From a checkpoint of a small mixture-of-experts model trained on Wikipedia: a sigmoid router.
Below are experts of layer 6 (counted from 0) of a mixture-of-experts language model. Rows are named router (the router's row for the expert), down (a neuron's output weights, with its number) and show model dimensions 0-63. Each number is 500 + 25 x the weight over its row's rms, rounded and kept within 0 to 999. Numbers have three digits each.
After each expert's rows: a language model's description of what the expert responds to. This comes from a sample of Wikipedia text that the model never trained on.

# expert 2
router:465500506475508493517502518495488499468507515524535504479491513503506532520493458499504514515530527487528477440524478461444481492525511465531453537486490473516479499488524516528478480474546532
down0:536474497473516490523490505498540491504583507507464514467513544523489536519485495508495525469489517493476484487476516520561493451512514471510526536511521511491463536502494487517504515494485494
down1:496455502484518467512524503502500504469509495493519543499522454507518481466508476532465511496465486483480514508477529478491504490488444461472462550479492508466485528490510520514507513465490530
down2:455490509481471503511535508462472490487486489506469451462513500508530514484491466458512479516496545449511510515499518508480506475521477516460480452425492478501526485508487504470482494508500472
down3:500482521486487521473516451479505515446494534502531521498453509500502453517494518510489510509537510520505496459487473495522466504509515492483496500497554509502530479505476481481485481488542500
down4:511519477482498477486477514515544529480501480531529483482495481496496484450462546481517514548504527493495537512466527512492527496492472498505493483438548480510482489483494512476511491488551453
down5:506516502515493478493472525505468548552516478477509520494505556521491482482451499502536516498517497503520488510492516551527543529518500499494495531496536498480491526529514533491490469488501469
down6:543500503467463479475496509509460529513513477536462534493548517525507490549519503532499499485471503538480478540461502507493500524517527502503479523525536505522497523493423508510459475485577524
down7:540473539461471510529492498493496501540537531461500494503464486487513483530484540491512542538511527466468520444519495500507512568464515476560487471526515461519530538467509506498471518490513480
down8:506505480518498477501486510467486481533573481512519498486520522506478447500465525499516527536467493497496497509517500556486523472505516515496536514515489521529540499478481462522495478503487495
down9:466496530483511512513508528455537478510524459557469520502461515497473516529506500458471484474468487524504508486520495506494549534484530513537485500461484462509474505510465527501502505517498479
down10:478503489467497477481460510499511459487535520474552457497490524477475494491447535515451486430483492515496577532500491512529515448478480499480537494521505501522492514477483463501561544504520472
down11:502504517501472530454496501512506487526468460448484502446512508486535518424469465487528479502474518525491486473488531524484485505508480516459511507470509484479521495516482530513465528500514503
down12:466510458444492508503498486464507515507524531551520468457479537510510537541524467536515555534466477496480504450498494492512510538479510457490525512492538516465466474488464461513524518511477534
down13:496499496503540479479533479502477467486468488492505513514534509492462510479488478575511504481477489475510520495500504521506525519522482528469436493548501439547491491506516496517519460503471480
down14:508522499495511522465482506526486472482496511472509476516542468499441559494537469511513462515468489526462537522502467513471533491570506488495470515521488504490507500507495492489472517499514514
down15:502497464450496532500508475505497517519530508467501510538511475509478479475494505488456462486492517548513545512483518478508529488453476492522515476498443491499510536514455481467449509515509500
down16:518492445461514481513498483519479485489472506504516504479471514517497493538497514527473501491531482513510507452503524516492498468505531470496571447494520482485487486523508514485504521520504504
down17:535476486458520543530476460542487539516502534496501524511552489507463536513521465485545567495495538542486526465522511521513507540486540444477491499505506536499516495446482503498500469503502501
down18:486538494498509528517537514484447546530523502470479515492503482527533429522492512494521481552461519520508469507463467540495507511513506479494525543480457455507503497526460492501534491513516505
down19:485479487513474533500469517518502545534448540512499493507493483524491482496505486465533495472496499490493496514473516530478494559468518508520512519456503488520487456463513523525491507497461526
down20:501521498500509510504510460466499491495461447490511509459550504462507486536475488555550537492490502447539483456548476515510453520506474486460507522496472502500508468503469490524443497523526515
down21:488495503478542523504482511495506457463529531498498507522495510522465554513504446562520502524478497483485483515536522511495540502528537506508520514498496513472462500496506497511498546485540523
down22:538452493485481514485497458463511518499498493456489505503488471497520493499482493533542502489519515502479501436501504499480508461480457464489493460490509533457520502499496475537501551469479571
down23:520486508512486513492541514551515504530467487532499528519500524525528476482483521498506482470481473452478521464473495516525523478524488518527501511518540482511491519489491466486525490479455524
down24:479512483500546490507524512453511506500517475526452541518498538515495484486513529528499480564469483487531485509482494482485538457486478518502479500486515506496508533547454469493458476499493521
down25:501506540503553461488542487521518546476550527496442514548511462534534533500527541476519486527538517503512484516498504491489473519518490502499491495495538510454559539542471523487476487523516491
down26:552522503490478485467507540474477511485511542499449511530517511511518499524547541513517504523472495491445515499476476464538511503524465516503498519473492511534495510522530502497489517466477544
down27:484498474456501511511489518518500505538500485507456496552557462462488512506498521471509510489495500532538452499501509476561470519505486518469483472498481529503479485473517485498515531546523512
down28:528483453470495487519492480478512530540525513514482468526508556444468520496519497485473461488484476506490540499518551553527486468473470480477471525511481519518455516492548467525491510498528518
down29:513520447511479488465450521509526521518553468507523471498496532543487500497473522539505460505539464528494525503507507564522477468462543518516542486517487537535520522470533480520520525502501492
down30:517491524481517509510490482521515522444521555532469538526529487523467495511505542451525516518495526474513492490482482485478442514529458489492423532500522542504554548499485456471474467537526519
down31:502510513515461507484490470512544508533503473521461480465461520530484446457472482512503538498537479490493503512558502492499486523536461483501532489501515480530519519483494537467531498492465504
Description: Predicate words after is/was. Verbs, past participles and role nouns right after is, was, a or his in biographies, such as been, developed, musician, producer, known.

# expert 0
router:536562521538507490483512526469496487515514508492481478532529547513523507475497486484476505504490517490501535506540492543519522523485514522526487514512481516494515515512511472515500465500495519
down0:517501502476497517489492469521510502483456470437493508547533519533526531476546508455521513467545462505504536509493476528536536485484466501474484527561501506548481469537549504541477493520503444
down1:518491477528467460530531497514545503522511452501478502484523499542508497529510477517475498514500502482538513508500479467514451439515491480515498498492500453540494480503497492516471525497455464
down2:512538533492496512477525458506528483483550544510488487523491475503526475472479533462502473521470508490530497519492509463539512502537545528486461482522540533564486463496480493506491499471505526
down3:530491524489517481489509521564467488470552545565493503550503467523520539485510508489484488468489520518506496485465497447533499502534524499499505483516491504499517497483509524501522480542481481
down4:509490507431521487410484484446504471510484493509501492471452530524494474488491467510519493492514457519487496517490527515472507517500474462492503487503513451494457453535478504493495545498525474
down5:506475499479515480498515501501516487473474482481494483452516512532526505514505435515529478473528532496479478458498522479516514483547500532452507510462482477476495524493499515486553504529522496
down6:524544484508501489557508495542470513495482495484489499512524502446507497472492469478489486452473533531507465470519549520545455513488487483506471524508488523492519514494476418475535491542484492
down7:463480481424474530457488529467518515454533515482480500486476516467502470517475458501498505505530529532498532455519501534506523509516474511535485457518507529453520501462539521503492479535481477
down8:517478513515429546521507488498522488484523478470485479504515455481511513474463478523504474465537492470510510561557501492522498492520523490517484453549489530509523492528516534458521518466452534
down9:492488529512504503521542494537545565473497493469533490475490505528515489493520497522541495465455484479496495512471495510515440498518493518445493529507479538519497485513490509476492499537472426
down10:509496492487476530476493473470496527469535491512489474518540497548523489491537546484477510496466458508494484466478515479514474426529518495509486474495536500522466532521517514512495495504475522
down11:514534470521486506479484477491495476524547480508474529499527508519465469451475522489464492528518489524477524513506516498533511489436487500540484506476473519530487465473510484562477479476515472
down12:488496510481533501498527481498512484494535528515464485483522521538518486470477517470513506507533492584497505468481471502465513456489475475492466472510536521452522540483500512474518460484485505
down13:495471520539482511503535496532524539524507501532482508500490505532476490500499508531509501476521478542537493501524509467517501477537473510530476509495540498524482482500534478473531470523547508
down14:465461524491498505539519489490495514504478505456494509524520500515533500518541509497480508524500472533450503483498509479514533477530540486527497546517510497497432494483530494473504512520532518
down15:482510491456525461532528501512488521502517511468511497486524458517465452490521520507481473479498470495491489514517496450529489517495554478496482496488499509504511485529479508531511486493482498
down16:521499458504476502514496489512492480507487507468550539580476490507498477514533524519530493473453503471482508541488503474528520486521529449473517491524497512518487542480530495452499514487524512
down17:525488457514515503495524471488507532473474528506497541556494472542543512535512476535503508528461535473474489517483537510503480511499519498535494517573515512513521501515562491506495496488483510
down18:499481548542453478484490524515455509478505541512524486505534481480504509493498505486519481552503493476483534488484492477486448503491506512471519456481508491512540511493501524457533511522525513
down19:459503508518483522520484508485452513511505509507489521523515506513494532552471509543501502488513540468507541503517473525487483465479469544525514471496474480495518502518505531498500547515504486
down20:495441471492527476486554517509499494493558491502454513537544570515474459489529524509467525532488510516480537466473467490508482485510510532526488471511523497515520499511506553495480500545488522
down21:462499493496497506490514473516453519514501496531511454444491511478466471515496496513505522517498498523512486511537513540547532519501505495455518484504512521508515447476518471499530553510504517
down22:515507498521515465457546466521490470491510543533491478513493507521499497495520503514470488506447460513526445523465534430539487484490553535527435480517522519531508485477514475527535548503429470
down23:555488544476529469527494517488504455510489455493465524509520517505467476514475500510558472525510528460512533486532496480499490491481485483528454492481515484548525508514513504449500535472567530
down24:494533484497468508465513477499487491557497531456503472483511501493507449467485526461490461533473484487489482487500505519537537480449504518490506527517523544517495502483506497533503524485483460
down25:469506497567479463540521483507511510500508525503527465437498552521518466527514482483554513491513496470474509462492494468500515458495527521472489535541490501518497479498473506482487513479494498
down26:476457523500536486519471518499517509468476490504484504478515523505499529512521461524511464475547502485504507479507499476477466514486457471442457525530500458483504496512512499479505512539480473
down27:471518461529504476477537504490488485480511538468513500526461503486522484451458506522508455514511515494514521451542484541538500501502496502486502469474502471490510495496494474472532494471546520
down28:538498476506459521489483500488452469486504474489531506474498469472474524507455481506468454495489513465496478487486519499492527498518475473518502498467497500477501560465450473511526453513525487
down29:470466482525513529537518502496491504553486504485542487506490540491460492523491493510517479494468493529537533494491491503512460548519488477487485530475509504481487464541487470487473512545472518
down30:476450497480534522493486532515512505461511489509473523467522528483489490497484460530481495500497514517505516507452465514431483474483555493522522493527486484457498528507529497510455512507501482
down31:503493529498511474509487492501457479493472510483507486552489537530530498508519499492485496495520475469531512487513484515460510503444440485498484520507526502473509526517473511469498497515502537
Description: Commas and prepositions before places/dates. Commas, open brackets and prepositions that lead into a place or date, such as Largo, Maryland; born 11 March; in Somerset; during, until.

# expert 4
router:515541502530494508497476457508545438491526494525479479473481512496497527492532461502514510466514501480496484489483471512504446470498507491480491504521455468492466513498497474512511499488509521
down0:517476458495463500488506484476475515535489508497531545524485577481492511529540476515525514500509482483540443474537484525500506521478485488459456562504484507496500498479502510508538488479490515
down1:518514485515483500516497496503510476475540541511529518485439494507455521522474502490505488554492564545546501532494514481528551521532523493474455497489493503519519490478498458531534528464500488
down2:505526513481497486496492520516514564489488512463489555489497511503504494476491532444511501494532500514488492530482505479503492495559457482486483502508514459476504508514494536507465454522494493
down3:483529505440489491483513533479483564493537461518495499498510459518486495563475509487518471488501549543475484478500500501481491479460476483521517509488476442509522495517471527545462484538506500
down4:466504486562508468521469491488434505504482513489507482456541435461462480511503492489500499542498515492482538514481490477578549503486533486507520530514502535528540501511489465484528486496537527
down5:525543508528503478506473516478477488520540520513470493477533520519495502483500516533532518549532513508492519448505475460436544476459508496512505512482504481503524451467514498500501465539486520
down6:472490543501494474508485471519547502483508511486504509465519500482497455466520528500508452525443506488508479492508489499489509533477461458514535516503501446469546453546508513490479532487496497
down7:482506471517560506523502503491515521518521507491521516493544538526493449499508495507512472542514491469501500472533463485507505518507505501498449500520509455515481478478539517510470538469526538
down8:502501521469501478511495529510471518521489531500502459548510548504545480472529489534508507538489536470494530516539463482526516514513464510536464481508516486519560511546495471469494478479488521
down9:491511468482451484539516480476510513492437490512498494546470475494477483490494499509507473536482531500480512515525470499490492505511499485540508471485484546494540527506488456516509534503499538
down10:490514497539501544450476494527527530487498490505496460507537474447507491476497468485546494489550505456442489496486499478524492525541489499506510478518465523540503488505532500491601508495536480
down11:512475484524486490489530487526512538440482554516552473534503458559533506482514477505515498489512513473524486502498489467500500490468547539508489472513491509498470508471507499493500513464533498
down12:505450507491496520462528545517541517464504520492488546475522522468463486477502488528494475471482519501502510500549545473469460512505503488499480526530517517441489543513524532499532477492533532
down13:497486553479475515534553527507501491465489458509501523525521505500491506509484491454516540491505535468467537472544466480518492516498502494476499534527484500469509516503469518513466538481493515
down14:481476467522508503445505512478475502564538520504488485475478520465490528469500485478564512495457485478490473482504522486525511489506489459489526469501514502472515466510505491484512464450495518
down15:481465507517555533516508516551459529498515497527475502515520521551541536463499523467488529498543541443502497520501531542522493502513507480505464527471530507522468471494505496519517479467499481
down16:468503460465497520527477513461544506546507499539517486494497498557510492521461482508458531486555489552538486481494494497477521546495531499558509480483523513470523529524488502526496519520500484
down17:542517523505547468448456507528526483567487507472504505478526480493541510473512485496504480507481476471537480506526464480518519512523492532527508463473524496499516514495539508497533495468489481
down18:456534470511528517480542511448529498460483515489465530447477501528498514505556523475558510515512512507461462525525532477461477518526515508495496506464562580461494514521515478481568487542500508
down19:543489507486546511495518508479458490488543496453479437489493503506527489507479518523447524493502514529508474486520471530452485507532545533509530508514487517462465480448510469499536496488449522
down20:490518509468502472498508501493522461481535487508505497475499498571506465523489485500512513504477505516492488497519511498548537514470499496523527457513532471497510492513451508498507537491440458
down21:497462488514513501485518455536496518550446465468526493541505539523524474470544483539489469519473539500504522532458502512540469471486521492491497494509535463493514486521524539506465478469550518
down22:505469528524524531510472473514537511480480501481486451480491465500486511502504468480531509511507516484529494553482514503495476508524502498487548515504465494485468489533472504525525514494502472
down23:475497491465452504484483510467485513501492510454485474491476507514518493485501499506474488505508504443513494523501542506472499473500513488474534519493558531509484488484535528529487520510475461
down24:532479495508437467513466478546518475494455529509464458521488491512479495520557479483479511474499521530443494488481504476536540522520511522509510502568469450468501518503489465494521494512470527
down25:504503510500524490531491529480481484486510500483455462485507503488553534503509499503449485514523510522514526549534466461529483491519507484487505500477567541510532488507472500496508474558471498
down26:537469506511492501493530515516502491507465509510487511515472536503482507451492479559516522490507533524481494522485499538481517460509480467486498506503490532491495494445490488469507510460479459
down27:447451482525494500436517472504476517487529496509483515495508530510494486489479529493513483489429452482501426500500502503495492506500466490482479508476543540497449499510479476523495497449487492
down28:525521483512457518498487491526539505522513497510518523464468496517518556468447503465550465475542483530542479468498483559503512487462463557507529506480517457460474525457506549478518514503543495
down29:455518504476500504507524451521499526502499502542480498474488517473543527541507521514491483492439484487521516518571512503541497449458483487518494495496474532516523502495502491534467488469480474
down30:484508468555497495495505486495535501499411452516503512553446505529488506476503470537531475518498494502490482584505506510469501468509479507540515514518492553519516533522521491497494489538492560
down31:465458509483487489515555517466477534481514543458473512513511447477476496518497487523449502520488487506514521537497509498490491498486525447491494513471522523501535490476528469534495522509499531
Description: Word-final name endings. Closing pieces of proper names, especially places and surnames, such as -burg, -ville, -ington, -son, -ley (Milwauk-ee, Sask-at-chewan, Brad-ford).

# expert 3
router:491470484496485472501481555513495528535456507492522497489495475552496526501524527500492508536490427569515485493518546489501507537438528520477524511483489496483490487499505459494513510511533504
down0:484505471515527513496461462526507524468474488500496512524500533509485506536465508533499454506498505467469537486507524521494452450503458467474495508499461495484482517508486503479445493505544479
down1:478529517543522491492516524506469455490471471456441524497504489494495493467530510520466478530520457492503529494479463494484469533454476494515496473505526486544476531515511512485493456493484476
down2:461546453479496503497494499497464443505517486483498486491540463538487478527468467505522525529527524496517514464476504512499467467493474485524501494493490497525519523506483478508546505483449478
down3:485498475496511498526520508518524508493459519460487541547501510498507517512462481493519470482495509464498520483510481525523500490518508476513508512509551475502505486523547480464496493511516488
down4:522484492491513462468484520534507560507543508499478483498481551491529467466515515458470513489462521512476504537483520528531490484480488549480478512505476473485504478459515480442508531503482501
down5:473476490481495485506509500518502481431482500495493501511483523503500476497522474527484544499497510462446482514459523491483484476531507494500513527514521556441469477488470489490496498483485530
down6:520487482539468505513544492545517482481494497535509535481508503515521509509522470494494570523499531457531518525514506549489500484523501528508513519528497498445472530512527497493473499446504495
down7:506513521506495549495556520487532525458511485499465439432464454451505460486456506505482501515556522511484518531510513514468478507544486462498476503517498495482521491491501532514474463524508517
down8:524505494496519529456491457485474486509511514466520571448494501506508522523506478458540464456505511514501478494466483543496499471534498479529500480487470518476468487514490497494453502529486488
down9:486506498475505506528518517517522550487424477482512534498487521519532502491505519491488487521518469454516489469499505500476501535475503506539538481463507531481478476502527512474497467484519520
down10:498492480459535537506492462520542541508562464503455513466508500463511481482502515507487456474531520495472509527485523511521497492464531506516491438468527498508506494471517502469481509510493529
down11:534562512522532515488513508466456496510490440517486522486501479511506507464499504454478527512518527570487486512496504512529539525501463532514531487476468459516507532487461511469540487491494512
down12:479532460493486540508519646532517551520506501504494506539469507496518515511492614456484500502524531490521492520501526482518509488455517504498511492516470500488489499492495526487524499461480522
down13:480442519445544467500502518473495472550493487452470524475479487482491472537481494491479460544488458497517467456447516529501511454497535504479487506527507452500528513481463523506518475519478493
down14:476481453469477484518503513468526514492523518502484500498508552513502526518448474499496486501488527476525525504506520500507487442476527511540490457560474486521498490493467486483540514505494502
down15:492502504488514466488504540517489506474547500512547499531498510520523514496513499478492503478452484465560518455516485500500510533508468529475544476478502506492515496527456512493483499504492526
down16:533516539490462505479521473478493456500468499493497502472501517487443491486428463474503506459510444486488481490544526502502482456497504434506456521518489520514533546530461489479491507513495471
down17:500521495478542522504508472547521504456523463524496512447541486455538452484541504536513493506519527495529473514484512488456518509524514511473491489505510532542525532520505505461487496510510498
down18:524495505495487486482445507516479489504551504507477466505529449532492498463486509503459495565491476466518497517531518514515535502486496515501525518427531515514510494490521558486552481481465524
down19:483510512500535492493521496522444484497508486519522511497429480476519506493536536517500500485509466481483502515493501503484502528519519518486495571505498489499507564512524502523526492500508505
down20:534480514502503481518487557487530474507492540486527493518486520525507522483517522491526527479519521471512517504520485518537485481483431494490513522509485479440517453490537497487523488528476542
down21:481499481539480486512516490531462532488498501464488501480501533481515500508515529449495539504510478505498542518556514514536478484473527513486537519514495521476500546529508522522486496460511500
down22:475535533491489551503466599488477568500513509490473508506532521528508529475485559500497493529497482532541481519489498456501497510500495523488552474522504497468501509504457517517523461519449552
down23:514505498516511464437512521497485488473505462509502488496553516500476507531479505493499508498527553515532527492471501497499533470516482515501462533470469537552517517499478499493464516531521511
down24:521506495506536504468516504477513544527498503550513469447499470503484520467468504485481524513514518474526490559512486489520485525526455505509521472479507513482487483513469520472553475500522487
down25:503490501517487524489521489480490476507523499533506469551434472510503487494496516485512488477489535512499524482504525572507511507461511495498513468512469462456520463469498519420512504492463483
down26:437527526565468513493479494479486489477512522449544489481525480478507499456496509488501482497509524467471520507501502540465478484489454495503467510499484500499522512547512520491497514456487523
down27:490517504503491492505503515487462492513541474527508490462485487496523489511504473455464507515521487516521477502529474517521525472457486502520495482492477455511464490497489513475482501505507532
down28:518520500508544575484507469468508464507518500504494456480471471512505494513459511483495503480485526451515458484489477484503544491514496483464520462552466504506553506519533542472523508553496494
down29:478490569523528505470461490517470516478480534494499558495517465513485516562496498508466503469505534552503487550518482496510485465482480482485483483508489498489450476445474475477495494493515513
down30:474478522530507492523480504550517585519552545497501518505473509490508497517528613509475494531525480492541497495503536500519485474515488529460504492506479523451495479500514477543485484492465477
down31:509478486497524534526553480523526481492499490487509474496505556461483520470492504485507495475516530506564459512526487499469504534524509538494477533505505515504537474480508541525481533512493472
Description: Conjunctions and paragraph breaks. Line breaks ending paragraphs or lists, and linking words inside sentences, such as but, than, and, to, as, However, Succeeded.

# expert 1
router:467521501464467488518486528489546506506497459502501519522480475542502520513517509467501498469519495522490440517495464481511523484476497504484497502490495471504471499482497521491521501515512480
down0:493466509493515480499555509481485461519531515467487483525490544511510524530496462498513561502444516523495469540481471503536510514542545496492463478498536501465516513498498493553504488471436510
down1:496471498468489527481548512508492466518478490475487531487464453452492504515515507441510523485458490533497479504489459483485474490522485489476492537548465502456490531515470502480484550464461545
down2:440474528501481522448455503543509527506475519493519501550478540506490491527500509474538483521477479442490510490450497518502500539492490507484532514466493518537501516512512445454507543472494492
down3:474489534504521523507512560475489464467517448493510480484468517470486486451478497505518493526444511532472516486507506531478531510483476477515491471505518487556500527514487514472444464433482540
down4:474530503522507483501484515540510491492486511481472516490502508511500524541471481526482525487484498502516486483475549514464515469516494457485517482510515477513492490435493483510462477467474522
down5:466517515460505500552492505528480536532561491510525490540446487552508506465539457496501482547521490499487518475500503536481527521497488538484481512440504472512509500499524529465525503525484541
down6:518501513440509476509480497490544490508527493523538451454561526489505507511485529498491506503550517460535437436539500503515495510479518507483557520537470519487516499491506527506479501504494486
down7:460513520509474495511505513541451509517513532496500459512512528539518557491479498483472503527503462528487523498513458502500474508491514510513488471483462461456459441473440527546489504497493481
down8:488494499496508478521512502510534513481501530528529499487490497490514488479539485532507514502474508499513483468468492460487504477528533491506488521514528495539523491541527501481483529478522568
down9:535524489489494492490525487508506462460448489470510495534450490524538513507526517501506482487520518475493494507494493547501491454490494491504508533500452481489493524514416461477510492467462545
down10:511476527539512507479479520470497476517488527510479534485493576511506510505536515499484523454482464528529478546447477517488479509472496546531492512481510501516469487479524524528526453520539476
down11:512524515533524520496533480495514513469484499489521510521481489517476470501499528507517484483527477514491505490498520481508513489504487471525515561480456463540496557545490494497553508528528468
down12:514500491502500498506481517500514525526500566479534435529478500498537491473525504521490466493480471451489476465516491472515519536494489452499534488511507530466570506540483473532541520483528540
down13:525542524526507502483518518488551479509523453507528491518509467486482476480527490534509474475485511542500529487519495538501504475485493548504505476514515528528524498536526515504525505523480519
down14:489531523491487488473488462475457456460503521495490448509474528499483480512545498507515496482483528487514507499533508489511490489492483498530519484523520511497503471537494504522538482481513536
down15:452489457526500502491511499543522475474467457489474529545492469494513491504549473558502510538530488508493527492493486501529559541523490505476556494487487504489503492508552505495480473519511478
down16:532469484525501498500496493472480481481527487505502504514495473491513495524502433557506480529449503474522476482520486476559491477492540471481465510516467487453484503534489494537487496491503489
down17:495460490494495506475561512521524497503488566478483473480490504460455495528511466479523526460501479486486524514508515497538523507537512494505473533516506544500483456459491484491489445530473516
down18:511469532471538517501496491499519474509515511486466515515507529471416495523495511479452498503535498485509504508555543501478539480477531520506518523486545542504520515476519531513499539507484459
down19:506519493546501494481455486507503464498468484483520473495547502523498525494494465549500479455522479483497510524478525458506506446489502463517480489494552506517485494539483538518514497495474542
down20:536494483493536522516505551456497495474511489484529530507493478475454468468482490468522468479516531439542533475455514495487505533500493513471509526491495520490482518505497472460474538526524525
down21:469521456519477542505511490497479511509483487511521490473479483488549468478473513483509513532513502538501548468490520479481499524489483520504520533507512503462449509480531502532443517478531497
down22:523469455543508490506534474522490500503494518530437483501529464502490498480515513571501525515492458523522480511485530475495502527509503523517474487536542466477480495440522508498498446529503509
down23:463500494520477466516512428477492492506508507562462451516489534445516497478534474533483516522446517510484490477558486468545510505530513483474496534518487497512508494528502476522533484522491456
down24:478488507509497479516433532538466495497504512523520518477514543470488490523478496506444547492459441515501522512451508473498492489493496512537498501496487483553484516504558515547487478516506491
down25:443499489518468513485524523512515484496430493489515483510514486484537475522480485556515507504495428440501496498537517481481508539484475447540503506456548503525511474505519475510536487489518450
down26:510515518494529489478487427544493501522528522510503525498486467502480525466439431468473498487517522507505459523489475519540512506500512467528455545456506514478484513493501498442523483495502546
down27:473475505488511471518517531532502477485518509494506505509468542539474501538492509492525482548523538473520499476518481466508494476523484525525516520463515552500523504517505488453527515478469592
down28:504500482555482459464483473551493468496513476559517489472495506499548478494494481530490540522472525486523520498504492494471497500514478519504511473453496475497471492498480518495452522520559520
down29:464499519512501497476533500479501494489509511520489488493504480506472489457528516522476487484505519501482522500530502535500503456489507492532489490507518501513488512497559531526510511519532454
down30:515506536488480515495526428462482501512480531545503515543492525481517488560497526564501481502460510500496518499535481508485521510513544465498460446491459498481501483515514507505484506441495487
down31:515519473542485522517522502546524552479478484500523509514491531470497524540529468533482478466518523462425482492500498500473486482509489519483509501509489543546489518466455496519472451447522464
Description: Early name fragments, line breaks. Word pieces near the start of capitalized names, especially surnames and towns (K-er-änen, J-on-athan, Gl-end-ale), plus line breaks and table pipes.

# expert 5
router:486519497462553515512485468516478458477462497529507493479528492479499451482521507539484472488521473532469565493494511555507469553491508495520470488485510473539515496518539505481492508465529526
down0:485509528508472526513492531501502511517495483530453469475490485486512497497521507558521468486513487463470523537464497473477510493494479465536500469550498497518496461507499494488567522490516503
down1:472488501465546538491512514524544496491510519504517485480511491517443479534463483472511511477480518445527508453485502492475560504540471508509494503542475504478476481523527455491489515474509546
down2:511479475479480500499510513501499508534485454486494505470491455465535495511496505523513493474487508483503486489535488489482463502526509493474534491509480488452518527503488511518512534498525483
down3:463477523480525513498482500499495451469491494477520471471543482502505515498548505476484531505517536543486501501504539515514517543487515512480491528551521478493509525486503503571514514520496562
down4:477538463533520498518480503534479529483489524507495497535516520469511525521510515484477555516513504502493529524501500512503484474507566500507487476486508544481472513482535511510491464532498487
down5:478495477503516471507456503549566502484495483500486520499482503478486510500475507485491515446499501476498534518476518474456500480465474497539490504494509507538506483531493492474462525509508482
down6:430514482490474512477495513522520486525527490470522447469496467521482529507471435460496518498446498531528524549491542547528485508474464465507515487493506490506472484500523561501464520474446495
down7:498510489502524503490474519526534491500519477498511485483497468490540510500509475484473513451505544499511493529460499478486512535539527498459520509463502517502467538507506527491478486542500545
down8:493434497494473462488539476504487478543505515487510505520477522474507493499502480496504498490503532484532542501514503489487512509492484519501534532490478530537543512487476483448547464501515513
down9:472497494543486506468523538523510510500565497499541505444517429479525490498486509502513488479484493506476549529484530520476512493485502539496542533522479522492484486492510477560531533454518519
down10:502510503483473522508489440491474530501555485479504488541474558543493495464512511522488501497509467483503468477529473504479516507475514462493517501486501497497467516481444481493495540486501492
down11:506486483526513449486461516494535521460428524471495479524510497496504491484522522504497514525525498517531508453458540501485510462483469481492500522489530517536492492485505507529502494470470500
down12:464488512479511523492497516467537507496487542472526501473464497503472521475516496522487501469482580535519500491493529468461531467486493488499546530489513520547471517509501503474474516462466498
down13:511478463487495454522492538486486513505522496520552485496522510522517518540477501445539470461463466462505455488475522468485518508523478524515489525471509513517509487511480548493485474497509460
down14:512559465487527506516516488463483444508474534514540495504473496507540504440504524476483447472508507488454507516517518526497498496499512528484502530512524484504496511488455503495500486502462513
down15:493496528486528516501509507460525492533507472471530489468538533495500444463467469489471478471477512482492508512548523511540502498505462479468518517487487545496541544592479446513522514510498472
down16:508512495531529538479449496461516486466501539445512518493530509527515491519506439494541508491496488509469496508466517486526521515485472464496471483504450514481460460511474476533527482500498499
down17:501521504492572450529482548511464519490477508511489477520515509516479495501499527484514526463473516489543501498487544447493488509496520491476480525529494539448539466553506480518492459493483517
down18:530506525499516537522466531437494440475508495503483498473516491515545459466503523513472494494501502477496507536470517514499505534443497459524501530520504553512506496538514513521460454521494512
down19:521483523508514504554502481487523448523509486494482498428505537530500546487498486482508501531476466487494470500488506497548511496530473477503445507471503474460511539511494462460531487505540496
down20:480488489524515481488503509557495504487510463464517534508492526444471456477501524551514502518507526558477534489489489502511525482505527515542537458509526478524475472483459476511517497489485472
down21:502464472458453475526493510506484523517463522532509442527505560522534501464525479468463531500487471520518475503476511496503510501497554486500487495491532480492503523461495516496503520512461467
down22:469470460459474552527477560491492497522544521448480472513526484530526505489519519497491465494470492499549491493486504486484486523520474534446506498473496509477491477498490487533487527500520492
down23:492475498533495552485465477501520557531493483527506487481513482481491481493512530499469499503503509555482465527489464492486503495499516565457479499493493523518532509463516480523496478512514515
down24:506466502451466506494506505520550538471460496550521508463517537473491518538500479483497497507491458503478457458481469515474496549500526507484510546490529539501535538503505529508435466496484530
down25:509506466545472501531524481512477447506463503515525494535511494506553499474465490521538505531481458469535498460486498538468477521473478534516509537492456454492491531486491528525488485480488516
down26:516493503491532502492478478504530477482518490540517538472479464528531501497511514446526474514544537455502489501566480487483431525525543485524551500493514443470500445510517443519538524503513475
down27:497481513475477502508499506462507495515517508512511477528512512573516514473465467487516481525487498483473533491520511495491522532496507443489470498465501505463509478475506468468548556456493473
down28:538512507510516483457504532464516479490422473487497514514480456565473482517510485472486499477532498491462459505472508514479460466464522540497484502476496512480457472526469518515500494506496484
down29:530488479515498508525445476500525495451497485522458510502521510472511554503496520474493508498557498491487506559504480524487507507484522529557503513557457550512534491484475488528491522510450507
down30:519501472519468483485518509513493543487515528541501455503483521517504447505481508501521492460496496474503519459537472516525502498488528483488477473519508507504480484497529480514507532505528505
down31:518562511517536518499523506469503511528542482507486509491523476475528545523493521487491488487514507495494566469549479494546532463519488534487530509504480526512516507545490492456521486473498479
Description: Determiners and field colons. Determiners and possessives (the, a, his, its, their), colons after infobox labels like Platforms: or Conservation status:, and table pipes.